python train.py --n_layer=13 --d_model=640 --experts_per_token=6 --moe_layers=[0, 1, 2, 3, 4, 5, 6, 7, 8, 9, 10, 11, 12] --n_empty_slots=32 --router_score="sigmoid" --normalize_top_k=true --routed_scale=1.0 --balance_bias=true --router_logit_norm=1.5 --norm_eps=1e-06 --seq_len=512 --train_tokens=696300000 --dataset="wikipedia_en"
Below are experts of layer 5 (counted from 0) of a mixture-of-experts language model. Rows are named router (the router's row for the expert), up (a neuron's input weights, with its number), down (a neuron's output weights, with its number) and show model dimensions 576-639. Each number is 500 + 50 x the weight over its row's rms, rounded and kept within 0 to 999. Numbers have three digits each.
After each expert's rows: "comes before" lists some tokens at least twice as common just after its tokens as in all text; "comes after" lists some tokens at least twice as common just before its tokens as in all text. This comes from a sample of Wikipedia text that the model never trained on. Tokens count by the router's weight.

# expert 31
router:473484433500450587458594525457491550549596472458525507446467536437518466572585437516502474396559493463525505438611395520427466464410528593430524603519522479457551554555542424452507457560542584
up0:484575432447433585489464455509450523508469503370512522541552596494546488489477392486479492468541496508534603450427499490503436501559496500508487530556470469491501468515427550417599473483485429
down0:541589504480513484515505521529547513584472432537537461462499531566475495604494586487497548489500465451371540559467502497489517496528492512509537482515535587511476583593458500426409506531505427
up1:546538500526500458438506481455482484515425537468530499494541457553432464562418558506560506451505577437565485516494463508486460477437457504386542481525388559393513546543505384545460532471500445
down1:489517545556472415434495567609376558419520485444447496567529489510629512525489451477533552478520464437504495396433424559532567494445412459579560484447540473487524426479595510464469492390501526
up2:582475429524422519478493517604433453541550552431489503549478553508533568455567539502516441447656473480463587469467568535506490426496512461511520579549579602507491576549491517505432476604531479
down2:456498489483499494524447517474480443468526503537469521546513434462472494423551560474481476469497416449496484528494531394477514510538590423510501460447528474446433575578500546505611518434543540
up3:469520400472508513434510523432522404482412526519586505497402494518505474494486448455456425511495576541527543559378461507477485508453532445512459476546606552524450543487529495452481512484464564
down3:487476549479482551467560454546428482395530553436536570556505391472587494488574506455493524511522530440578512530585565514540572526524518534541544576501477496511503414473541476481595489535527464
up4:452401513494537587512522551532585437536516498478486454510497526485500434541500505498572512457455422475476492474474467569486507537493509492476514503567485499457531505506471502571475456503493547
down4:448472469389571470545464606532592491542485502517570446487502624439552424462577435433466555464445542521624474482535413545504519534494447529450516461459498475500587519526540395527516568521532537
up5:466627446502481450442543494482519444529491423478496495503540472564522487528480466594477551580588455534502494483541486516538493565491668512489545492581417578543498523477470391467590461439487475
down5:482487455571481592510443528530479540405518489488424528549548594459522477555438511415513538504444486536426544485520489519500458324487504495566572457520558466389437491445417577467469459556446517
up6:478436503491538533470477453451480502529526509537493455493423540520483504564496527518517468418590442451451531451595420534526490521536474565419559483536551535483533462547464478546501541507449393
down6:522461433506482502484543521564433619478499557522527572541495512549416451458436485467452479471497483456460532452462481538532465478468582525519398572499493524533502563518391492473495518501566490
comes before: " |", "–", ".", ";", " been", " a"
comes after: " |", "|", ";", " (", ":", "–"

# expert 14
router:482393515480534489485592489457452519564580558495500444581513448517435479482560452495472533531432432449491453509507476492411474498572451473477503542435529384565455497474488444550473496496486508
up7:561438459458378472557535547471456493519542590485516442483549493490501521487535513525434550474472569487552536601426489465510560593435435535497426587508488446519488349477526604544474565470570479
down7:536552484441503484419468511543364559450500498415552570498429483481509472546435508518582535564490423474418491484500506463556508584476585532533524489448479520507479519536523491474431570501527507
up8:534415503529556473521440478482432482512540543516516414582537620513475498588481359526589460469434460416489516449512476549533495559547495559514520508518534475459426468438404546500515444433494561
down8:529603554522558502441491562441517591595515411506475530476503453496528468534520457521429493485449577445504543496564480493454570442602472453607535530485449510485454477508528505471546588473586528
up9:496416421548527494441441559430446502410474562509447538536498475427527576458484489510468524479540530512504539455462505385534477521511467538454488536433472497477493464472465508517556573423494431
down9:541587473451428516538466540478507495588417422471490500463560459483554471543521496461465507449478600530512465472565458418501577506463499498442483369528427628479504473379399561414522469506472468
up10:525444495479574525549446507520444485453485584514549466433587493543452535491519453488512410585495509520446547472503568572522401597421405515412487519462551511491578481527516510475537431468500444
down10:524583438570513442504510505566502513460497480580481558558448479483521460525525551449467492487484511483500482456503519493517496503495578511464488495524517447517489481518551586513542503508413470
up11:453394556525482521524429512479487486491556462503535640586514437520520549576512417568476587535565523539468408577479484533462441480523537517579538507517492412544485479587480497478515469472490555
down11:461578485394618524497462497474430486506429495528537450558502549556467540500505533488511553392430541516517473491541417506441515454432516495494519536507437593479471460480531510531488520546447510
up12:499472516526449567458507470493479490503578454538585383493563525469469604509545475490479557532480548477603501535530479573590443532544455490465506535461495440521575470447500519472491437458399497
down12:500476472516501413472491525428386475419514502607528550470482503514471373468465490486543520540565495510533472496503496492521637537516583546484521475501459452473479603523566542471471476514508449
up13:570369500460450496480529502497485498396460502457523476508505508531463510529578468521642592466623508517473503404482550558499427488492419557498517464515456502469516373489429476549458534575547507
down13:414492569479504423553440476557433532549589524503489512469376472514483538537488522509474535500486509551503407556554428439527552443526491497515454453591487428470455517511525522537507391475579576
comes before: "=", ",", "'", " in", " was", " is"
comes after: "=", "\n\n", " the", " The", "k", " his"

# expert 10
router:512478448524566414487475490483541466543410601501469501532536460517472502504542518594468469393454401524455561448424498523475414525457514439468473526527462530576555475517621495526605542567523469
up0:470530450509488513471436502482420452509554490522501403548503467512412573473573554433475579469488568363462506455559484415425527488474506473579560449496352532439529510427589494466474468534578509
down0:512473524538446541536418476530374574516455512519371493623511449534437492481528503512549506503619431510486489497555568540516592513468480527415513511562533536529489432512487525568376496444441459
up1:610439466490549449461564565472505568577580440440488550588413605358458511520472519424447446485508519536541524534484539535563392529547492452500497475492411550480474569460547488543486585579524545
down1:491497525544443480406531497438479480528601508496441456478433501483595458457378587503500581522507546502504407508605519482509413440629514465439528519524556493553453490522492500400527516466537501
up2:431472532504486506446476478563513572516556488560495519507529420511490492359518515491515484409456478528499513440469501471526399518551498503539511512515521463447489514490452448505519486456376444
down2:473449430454514528536443475426460467540397482484502511485441596509482497535487552500505532538430446501506545558454599529487513520516503554422586513437454478456482440525508431466515505581593579
up3:512577412448559466455534440486521414530402504495515431499522505500482456485516537379488414429495561486499439554458481604527515468424561506501502486598584543397534545491441513451500555529490445
down3:511443467511473549520439511471452510494534538416494517546507503544481486499583552572488496520496514502547480471467490533525462429510496497433516556466419478512492458524475618562424485526436535
up4:513501524576471497545527519637458511516439516575512422468503503507496459512491472469487495473567499480531536468461489487441534440608423506468460496503448414528491562504445526445481578487468549
down4:506452448562557517569562530469466469498569565488434517627557590452501488541565515499488524483504499556509489507472453444568611521548482373434473542499428433571613478548499488481450495539454483
up5:470551494575594461452440507516440541463515564487435403566492487518474515571574570520486504503594511486496629485432512564466483513469503581498534426463434512494473502529574472555497531576505506
down5:548482481501452497505487489582452526510479488490582591476562427502508494399423486457491456463382501502491561543466447492447476492538425473450510498531531535551506564528497473515499518503516541
up6:476414541439514591465506505425494362474527469403439543517516475390498514424526593509485542512474420553507469458469460483406469517526500434620412508516451547479524493437495456439528518465507476
down6:446363528449523431450436528528541478422513496559460551508490440523495513519429605522554459414422440488519498473494600517555417437518503543496501513526582527395527553479615585537494492452491456
comes before: " the", "|", " |", "–", ".", " a"
comes after: " |", " (", ";", ":", " to", " one"

# expert 26
router:516449523509561520572487438485559498500492519448510463486465456499497470484489446502539529482530514487462434528417424477539456468538503537502462489462461507527440397527609467523534435458520493
up0:357536540458620523546497527519485594553533435423469496446439540474458543477507532491378475497506497523521440543497472523515493595468506573525480471456597484339493527556448469455548561458443526
down0:668446479562441469498553466428494435556430472537527491475447488522575568566411492568555509506582430548547496568499501387499498387548487510567569442502517520559520497538521562528462477548487422
up1:528555513405500448658511442424489549453497498466457502544473520596492490508474548550521559621650598456488471540557523426515487495410404634570413522350507440534422567480531596546477501506553521
down1:505533481495427537481592466527554466544476440524548482551448475469501484512564420451521502495511498461595532601544420435524567480614455534532462420506488517442412443546573551510504509475466499
up2:442510428560594539467496596560494451466570489530435459559505524440572446554424463534510530560433611486492518478490525438475470521444418419471478508481476457519465472515461556578481464547514485
down2:570472608490410501461406482495495462541490548599466516470517435558525551410511451498413617418449512485475487545501536462459545530505473611535515511545498459526461443499470479378436558498552453
up3:440526540405512573430423576553478468516540460545398364410458438475586562431558462495373542556445514543582462531502406472534513505458432520543609446568485470421516492525552496466549602502483562
down3:463473503476440588457603417492532455399425606507454453522434526467455472491485510451444471465446456456312545474516521520526522490516558562534415463505530530594508466470448403426492506486516483
up4:452502519531529526511433470538549518561528401472468481457471406386504604485514557493446453461365512557387543485466433533499535439463519573536455510444495469454524489494551408487455513492488485
down4:498486402455489532503491509489495445507415523497527533561466430490552452447543492507450473515481550597473388443467491567475434473519435518488570493549524467522510505435475479549388483596459448
up5:534546510488558502468418491515502540496527480460579518469433437522486502605502500414565521485449495525551457550588535542470489549536514509488485474517476442387571519468421574606448474414506459
down5:406591522566549553460407482431501511546510480465442536536505458497522485402517484586532446469516473537458441486565571404454449449422453445503484464537559497479560449433503470466538513569469503
up6:470495466526454461375533570501662435456431477508494439414433506489589511505591468600559454498522484507425466501571473469514550523508517518530486485420501482662530518477397538372477535514525501
down6:480504568440437572529527499518495592531520522501473462577551446469533501411473442456399510594507508491505486488372520389548562467472421494628427510579560514423454507451448507604481517489583446
comes before: " |", ".", ",", "–", "%", ")"
comes after: " |", "–", ".", ":", " (", "|"

# expert 60
router:509417529501505514457549469481521509432510527448542619509525597529472484537540458522482544459453465482513372495476493397386465440498482487475586542558572572474462501473480447661493569482596446
up7:550596585557519503542549543488572537439536593525495490546497511529387507493543494483495477469470539505545506445563591581587486440465497528538445546450483410465460553528428525535486406521517424
down7:496487479428582517434426446533584481451593488523501560495480512511466573530504422547485533557456551504509466433499501586496555452528460510441578494504500495436555541384517485552497421465577536
up8:499496483454580469534473512415508520502535511377457602535425474567427470509502463513573491488600538516467528512633525490474385531506523602469472572531538566467538573513461494515396502416526515
down8:481541461397498477473520499468501535469522449510479480442528488497529435481452462498562535558489550524507503431529457474436522564564434527464482516485471538428476507478533554485567559483500488
up9:547496486531498576488521558474560597428530496475468471565457579469561602470561484526425545427502470446534435511514455444562519520564526585491533409505551433518558568468460544511534505362456426
down9:485474511483546445501505503600500480533569438369506534449475625493581522490516438541511450504458503517513555499452493467463494550447473487526517508442560513513528476529509543381481428510398479
up10:533534631510437500414461479640524558534490520455564570410565571435543531470567572463468566555486528494540560404509450425381522605437496493502508500489455481455548484508498483544443537515595534
down10:531491438603458464494560577470529492514403531492560590407485585541506469510494449520527568461532499439535508605529496428418472464496543409490466502497479472454549477538530541543495521473519521
up11:539479524657497509500509496444543536483493477538462523432488494574495528549367460486499449458616516519466496492460438467464385483495478495489424479499524440546467522488500532469446542592510513
down11:462436492450514525498543457479460522530539469555667506555474494498507505543458482480442567507492428501447494475503474432575466476503547566418486558530556582511489494491493570496500400491534561
up12:528563474490517521558543507535466595438580523497557503453447549494497521589418569596413519513568526461531446506447511515466517541407488491530434537493505511410409493496391424535518553459544485
down12:510480451426475490615540503424526482598495436526449475484606493526430456514457528398508481543535497449531553501408546577495616498522573535589495506518453479440527460505510543442587523491425473
up13:526532531512619509522552485418480493518555487468504476431579479515550453482490508491430477492531418576517524493504468643490508436553486564502502455530522452604495426473551486449470481554521512
down13:454527551517532482577444553575467483424562513561458518463471473461513468447584505484551543558477561506449494508468548526591486516472428479441498474526540549462467573526495540517563455541501512
comes before: "\n", "  ", " 0", " 1", " 2", " 3"
comes after: "  ", ")", " 0", "%", " 1", "0"

# expert 25
router:498461465506458449563471628493484515375442549516389596452575444426548525479551449505467542418455491517468565541481504533526418523583488434474391553420509537482518499453508494545424497517491499
up7:409480572483505526578483616502481469574474541534493505408501501554475535576419506537546596462421531578409573548536480455473524520526469472521523441481526485490511549485469399528452449465494530
down7:598452595542568485480537473508377484453581510445513535542526510468488525526456535474475505540471482443489489489503450495411455464447461519424441506509514497521481513425554501532509517481387517
up8:545487463542485522506523566586560556491487466522452527543562556487485577491487479464495494459459540395545443532500519447507481583570497449541609542495479476438430387491489490496494501510495504
down8:562465493483533516587520479600537505539528561503480482506526493541566466544499585392511541435514552663529453472435512475493479609600497494464447533526464438499432464539409593453527435527511481
up9:414451421497506501534433588578532517593585507498466567539544489494481554494566484536442528488496482491463469539491501424485464540499485591414502472505560418505507550475416488467496472405433484
down9:582520522488520452501501526427439477554571490482509538530604501489451467461504544552552469488493543437457545572543449515474430417523523404565525540499539484495491459491506462409616455534582500
up10:432541474512485464551492513407579493438466506612505564526551502520442475438520453554488514501451476506467545546425522451389499521495538491431452570460538478485484508463430508469535493499468490
down10:612582486490345478437513477438516557469459507534460488514490540511494444544514563420521488456464526564534475508458446447494430444493527504608414515551428542562457507480550530523465500623494485
up11:417486498481478561555456487534464518472469511550486557491473511450487529515515526478433452522506572567496502546489422500513404469484462505500500479462452517475584509536489409592522571521497536
down11:513540419424554451514577567508525431504439515407481536505572472494482527485507473542574452512495477514498442574610507444562537510454480526509482439579442510515531526482519504537547442509466457
up12:461511607464459564556480550543568489481523583547480459511498470421503478516512491456532512524401557499401568461559474471482420502457444588486482470420543518501543475524536412490483523465577577
down12:468571406534429604448497469495547391546521501609523581559502505490553573566507427538552552587618530563482466491484529464473449515511555452543499509588567493405410519477478591451495441491515405
up13:450460555642498515476498510496553510442479397410545542546447462410532384494494520546462442465553582511571511572508525497549553523538513545331608469488383478492407437479450430611459507541562535
down13:633515453491502467496593489593438688532557548525548429493482538431576516532507490500501536474439583511392481537523427537500497478536537544615510537496553494572437491431614469438538491440593523
comes before: "=", "\n", " 0", "\n\n", " 1", " 2"
comes after: "=", " 1", " 0", " 2", " 3", " ="